Experts of a small language model.
Size: vocabulary 2045, 25.2M parameters.
Training: a variant of Adam for the experts, 8182 steps.
Below are experts of layer 3 (counted from 0) of a mixture-of-experts language model. Rows are named router (the router's row for the expert), down (a neuron's output weights, with its number) and show model dimensions 0-127. Each number is 500 + 50 x the weight over its row's rms, rounded and kept within 0 to 999. Numbers have three digits each.
Before each expert's rows: "comes before" lists some tokens at least twice as common just after its tokens as in all text. This comes from a sample of Wikipedia text that the model never trained on. Tokens count by the router's weight.

# expert 98
comes before: " |", ".", "–", ";", " (", ")"
router:510580454570465510444464501495490552580574486464557468450460538457470499600472409483497473453520499607462561532464475486427562479553449530462438457562498504536472390549469501538463566415460373517612486372524471527437595482443448575467594460429466513582512532558453534423545569586473481537549526478455515525536504503564509511527427529498554460439488486455515492522443498527486531447551
down0:544611476464417449527436455424526497576494461568484488528446588551534488507470495424456531493480367481532506436484393484489503464470467563489517535455538584504537499482502574500429510491445413470453444490496540505572535527457502504516446463502462554530531481509395505462514479560594566574498578436402563523393499502497515507492520480503579595583438423507563414527387453485537558526514

# expert 41
comes before: "0", "1", "201", "2", "200", " The"
router:432513507509456462561495461440489539558517576430562434430499484447455579459467479484420434505379513519505541533571568452547498552475497446521476489511471516477472470565407439491496407472496518639472493568585470584619484418454436462524505581508471569499511553491527499564552469447489551452566474551493581470491540552505555385502526520518566464514491477501572618511443474440514571531476
down5:465392532483482473506451493528450440555510511430480465459477470489526552567490436534399370471605474454483541385447578371508389521501513449433532497503521559543525430444442549487496511499459407552449541442541495576556459440577498510562480526513503491558422547588494591535518470499530519501533500529484526448517536526605558392462449533574546481520501480582511469475516518460444519536447

# expert 109
comes before: " ", " and", " S", " D", " N", " M"
router:437451522516545458444447536601521488518520508425471445565492575470453556518436524432418483521610475569492385506508505452439504491516577522507555487537437542443536478472425465546522538500441550570443461432471545418509518484461504391564404449432536483537553430480465529540508544472534478589444492568497492540500475469596477522541469455392536538475446482387565521526522497607462427536556
down0:449472431492480448490408521584451498457525437360441463546577514454560532479412462551520387518536591418544503450552532442524498491510551470501538497524498464492464491509543536457437529525487429448445661464537513516500525462472583415492478645460516534542516488476532592515477557510511587550430479457490435492473526406474541476518515524521534445451391567518437447520489478488500475479571

# expert 120
comes before: "-", " the", "==", "The", "===", "In"
router:550505453484471474440442599546512459495419496501557441495477533465433457604549544524520440576399642543490459546492453531509522436524511495563488445538553512499520491518575532563455465435566460454588512592534543486465504492523483316487539528513516537493515523532521466479440569564431514578438500515585493490543516515508515456515595589435552510516518565506538542441506474548451561419419
down0:489481501580518514476565592496465500499570468554532492500514534607519528501523500493429471504430490497476515482457479622515361540497518442398502497556528507528468581489436544487432483506479506456487429426346619529564485480518488470462514513582563498485553567473477403530426516480465500521448538542511431402475528481590467420465511583521508492501477452561360553535541538486578478537472

# expert 38
comes before: " ", " D", "erv", " F", "ad", " L"
router:426517524526563462521569475519511496489532531476504462527455480520590629442443574391486529424451468448491432476607534522474454522449566557470557426493509543460473547485573498490472599563506508534424407493524439352507436485509549427550443525476532484490474528525480480485479418481505508509498582535479576496424504579520523513539562588539496463447580544485499479511469589537595573414446
down3:507584572451542524497482490538554528576468484527519529546489406497508410531502488542554492480473475492527556518466446553546500501487462449551455499481556481582577598520503532693521451518498487509483526490420419524524575465439481453508561333610483414550529447529435488504515510461464420494581572540553467460542456410487505480470485539449443540470447493426476536554504530463565558556449

# expert 66
comes before: " the", " a", " his", " an", "p", " be"
router:538475504518484501418461484468483513499431458484576420558544572392559517549550495515429532490354547407456586534476474517588413510587502416558492479552497487491612507537567490468482510529536438557549479462534481459489582519512413439531512492562606532485463493436472449448489473547455483579490571570449541480581498581527473522469525441496466552609450422525591466475477517500460494491463
down0:463463485498465456519569513440565578542486504464509476576472546470424552422378529502423503486558477527482431459560471498516446509387513528527494503422402523436489428525453488443482462457538534517541566486421375567428500554435552457527510548500645413505532531509625411455519453514498540546513515508512579568495512494453417490489514510536416511531518498445466486408489480597479517464551

# expert 112
comes before: " ", " —", " S", " D", " N", " M"
router:481485519487559426503517456592502464521546520389426490508509457556496568498576530415496569523478373564558526554512578533509453399495475557508554443488595475553551471422484549456543550507571477521423524403484537521528448530473540468519460497459466423438455532557506423539521551457448399588589433533485433486496541451516534463482590549480563524478535580479585448481555425478443473523474
down0:493582432495570537505342558487556449526453505520477449451505530521457623451531458521677496504490507556532440466497586526462498541558548459438542492473534536491447563526480449498476495496459376434458554496461495552411497475573513439445513512586532504454542475422549469487434458587476585471473478513513484608537490524460479509504513523543500581570555581534468443498557472480435525438513

# expert 73
comes before: "-", " |", "–", ";", "|", ")"
router:537512542553455448522545502566589531553507513565517616560455490536463481500488498539480528556548485505539451512523477535503378522524541492463463480473507569450439437588504485571374516488495523564414568448571468477387505493409492514593548539518497517436606469431530508490517475442453453525462512491581445469589546506439418539538447414457466500547514620452439514507534446485447431461423
down0:496494533510495503530542507519505577518489442492527455520501545583521512507490625462525542525566419531459352411568515529487435564527520518539517568524431533448470535421491436398505553546530472426524559501397457475499486488446462547465474585585491466469444427541587510520448559571498511385555549590437546547520545481435490429467566576420504460545485463517480468459491598477562533543525

# expert 24
comes before: " ", " —", " S", " D", " N", " M"
router:498419444494482563464431548665502497489603486546484496517529501527529501451627445568482394477472520517440431546461533621537476496617546569458496506502492445605484449384533576478441442475441476563507512537518535502550445471509564450542453484424473574542497489544545513468546481559502443522508511471447514480536471545579440540541535435514478529527425550441453444522493440541548464564473
down3:439496489486494556508571531499538504509560486508564600527516541405516571446479489526625438529506494572434513406488557475417455548522513543480542386504456467442551590512461518428404467603521410615422550515503494575494546476465548562452554530440502501487507572476445534370537477534443494457461539468468540571540512504476486402436542520492504457462551518505580598532514527464500506460478

# expert 14
comes before: " |", "–", ":", ";", " |\n", ")"
router:527438512423615493485533541486462509543411547503543501466481474529531417503473527480516558510469527526490512419566607371560462415458498503493553547476459563482482516575496478504495584489550607423451457440521489433445524570570570517447524511434505428584467520450598462502527473471508483554559481502512484559510523461458533533493552519503475512443447610433573432635496577406452522470528
down3:546503509494502525486391536485488381559453562470426549474503374514484457546482474462472568469592518455504470446422525434463437533417425439509507475441533425545493528437522477550498524479478537532438433534497445490463646482535546516422477491463481436565485452496510517468576456437544527504509416523538507631479591502505487491511528569462481483433450545565542511573629523491447533591489

# expert 43
comes before: "|", " The", "==", "The", " He", " In"
router:439455463534498576492402513450469442429507511421494434447593559432545542446444454524475407492469605450546522534461475571519452509528554492441480525452427458496533444503424523557515559521504661475500485491511472514514564430499504430563450530557562447468537478500533567487418513475509444567453421522523541424522511476494449409467504557530421519486564504625523420501474454550528430436451
down1:619572469453544493498450487492510520534441499555537491463454444487563432483539561541502536512513505529575518518516439522471444495576441508541518471514461520516553508637559454479541465456443591480446547564385556488509487526558447474545583451494505525609556545622435463538531581395497547487570496499450490497471581445573525460524491565483510511627530410497534450411535510542487546574479

# expert 111
comes before: " |", "–", ".", ",", ";", ")"
router:595537490451559521588474567457485572538513465460487581404557498558508399548481534451506569487475517505540526635544494502456450492425472477488464433504465460519597505576502559435495476581480514466537488456514498523440469486574460532492569471481522472560469488485507593526595469599416536460407574465484413519446464551498554519488509498541493541399502504442499570534407383541489425555511
down0:469517439498465511549418479435543512497433391484521589530589531406583478489425460510420517511427440604501577481444516498525578504585554544572560532396460464464485623533508473462500504501535591564526530508534541421517536543519517431589417532495446541553520555436414499527513595499530528450441514519606452427514502525504513463474507486514526532434437535547504515454509461525462532521409

# expert 71
comes before: " |", "–", ",", ".", ";", ")"
router:516592516467491548455452537484485437488514480421512508567448465432465566388524587548466415456443454529529456573527545473436432430434547527434498447472516436575520519557404499525486586520458543469476517436518526601545518540432495564408635464481430515503518517544533478503518491562526560509567449541510539431502441528516563480493467477538465577489470400467513493516417457425592451432441
down0:516537492491528500528387524499482553527483445444516499529462454456433505396514563511524429518543488517550484678497518477298483470423530512464498479493511478534507467554478483467382529495477567474462473459558462587457499541494557438467673521494443517506521558581504548518484504494527524511587510515499552420516479496423468506490458514541469473539474514418563532494389496466465415471508

# expert 108
comes before: " |", ",", ".", "–", " (", ")"
router:519510492486535497554383500499520538506505507523533460497441388531473497434517497542497573490476399564620397532505512482546589580475450499434442631427519376522578524451487465511543556401448428505501499491544487547602582559544466517502574506441531523549466460498556499477491606565420398520538453487558464522507466560492455512462478509591532557475555463450460501536510444492541493504517
down0:442442489528493514489576535445508515459523463537475541616533590439549477587471560590415460473497522431507465501503484498564481419513495581481435441444430491486440491440535476485543579567489424545449632517442430462556526493379488448423487517474473524463569527486449554507541510520486617509488517485490574530428521546552470554453515526415531520507575461524445617507525578512564578474528

# expert 40
comes before: " |", ".", ",", "–", ")", "%"
router:590603504553568427458479542466532559578487475482610550563520532558523518489507558535537576526443452596445489490439539423523572489448549529465475438461426474437550490393415485479516532477609550476468538561486489491499529514588407610483622453449510497551450548489499609506525488530399504506512458432554399486472499479460568464546537441554507508479556493504527485477421490494505491514499
down1:538482470451485496574688469505578596528522494579495433501527588572452463533424470420499483448481411507467435415598446400525525540506475481563492480575448517514441412482637484459458525528530527557525519556505488559499391481461563558546494479503571486461467558624542488545504455482490493456529540484519498507497488495474500489549519398554512438520580519503443514510474499507503538418497

# expert 37
comes before: "201", "1", "200", "0", "202", "2"
router:497590492471466435575596572502461519541494587454516512505560490433483479529485537558464478486525433536558572614481491471485517528480461456454464452551450540631498562459405488447474399515573582601492440572490469550614526484427442475500526483394544569609454526546504495537536557550526546526512503463484566521592512482489494512476534424505536470531519497435526565477596505468531566566494
down5:454466518463459511415426406482490608506598514610401474512613446522502446509490524532486500542512485468557474550448511558501465476523607548475497438529527578438451461465511439566538453471442432554569532476436486371589503496470563495438447476475412553551507492498473550574444459508516511551534561506491579517515597467445547513425412453502463467543487519575436475511460494535547435561514

# expert 116
comes before: " ", "|", " \"", " —", "vious", "p"
router:558439465544536497482460494566550393571425558494570453558595517474459416502542530496616614582526520529463486461541478527493502590502490503505528527571413412536497503437523531452488591513505496559560491552527468506583455402433510427553481506610493476457556415528524534556429460498514477444573552448505459493529497514552475483482505556467469404452557552492486462514476491418475625559504
down0:518489454414572521555486552436507478407483553517536498538454546481459510491478496416502505445484524479574504458399452458553591516460505493507521448492359534529523520509508501536588456505461448475571456394527590544516433536536491668487523557503614476568561543529465532517447570451472525508578455513511487508518557506534443496541508563458495422536424521549556452504551558437536520361476

# expert 102
comes before: "1", "0", "201", "200", "2", "202"
router:501483478469508422444586454521583450531533573487546523527492504536540573456603539561483519539528436546477490574429545536510521473497554488437466549503414569489509531547462465476485421445552545664550489498506457578618522580409392488534459494565489541498454606547494431538484576404549555422512535488513548514469558509590546463473430517495540480501534507553544504504531473431520439562498
down0:520504447486488467581478529447433690518486520508479442411465499431550422500435428415539473433452536438489443493502454475511486527439529483538507479509476398492570439410465542533448520508428519362490556517486475424468515403519546458506522470470469456500509343479529590508432503541410507500501495582482539511522447543455496518513485490446539509582529557481402484505496504461467569473446

# expert 59
comes before: "|", "-", " |", " The", "–", "|---|---|---|---"
router:475563486485491529453439505498493439494481423502542535491505586501532549436537447455552494570458461487516443474524494540568437567503528525479574517523472521468433481554431381493442458523493546564510447449534545468602437622431494472452633437522385546524551468425440545457540468520555453520443385527481495493445465489453446498489417443464520508400571546450430452510431479517453451440442
down3:333522499527518502468237514514491479465477472551483525520540482459548486479565448493575475529496504519499562491543440537543483460488493542488509517515503466513503471526541508643462411471550481431472394505530477481514457533495477309490523481472460518494574489432504506527495476513528504486418382483511488491512441509473493473516467466534493504486507485497490443496387475492402468444489

# expert 10
comes before: " the", " The", " a", " He", " In", " It"
router:488522563538513479520410471414546591521556572488567436471530485517468518567584558516439490524472476409525439543463498507455452470632486528491502459483554476539501505470526486562444577579447545426526581402411586415471490508508552418520487600543441565511503607386602518585525537474555494529471455470449464514515410505505582437449573497498474478532485476477516482489525566528528499469471
down5:457452473537489528450399538506452492509609503492472565478555450487535461528481489493490507505401455505500533490473538517516406480506488563561533562534450550511556435490444522494523488559494510483565630542477566452418449395430583488500430547556568542496548487523552450458580546533410532397467554432518417480514465526516564440546544572481559529516566507449587446449579450511405600465533

# expert 78
comes before: "-", " a", "m", "v", "vel", "g"
router:503495549482505470562528408574468476481532467562571436537547502401586464461517479499460487532478477530542469462429513544576428438509502509485396576416518459403467486391560604553408491441493512451518472447521548549454550543448484513450470572482541472489435512487397572475495510403479546544574470500596461527550467590496492478590537611503473515494545542464536421535523527531464599515489
down0:573547434536513402480396514455480495543428507367517537548487435488433541478452481503444548551511450435453481514485427561446464504577589570474502483496459499571530472542600502436483539511535434518539511425439524560627573466533432569526574480568412520504514484479490544478499546498478587496438484538472485523505476541446465421570545435496414540503416479438534388497443496538439492502554

# expert 9
comes before: " |", "–", ".", ",", ";", ")"
router:497462538519529543550509426454517559564476529470531485509523453601471509518517495451541524547457482521514472534513538387481562469405467525465491623469528411491511529484450457537400378537481447469515531541504457486483508574492517506430662523479524554569479480469540501580467470575471468562465578568506527502550479521551571513520429415458451529434467455516358475467496417435434411559495
down2:442513377520541568558465476553509453570461430541469537465585482481517418517521519533408461491530454405460443474538466468454524498462592491476468447511449525512383531538446525554458541563413440465524582445547446611472537514501602559548596526391500447535445539515528523506488460491525520490530514512435565537525444487495486611498439467479474480477454490376432525560558451438554468521494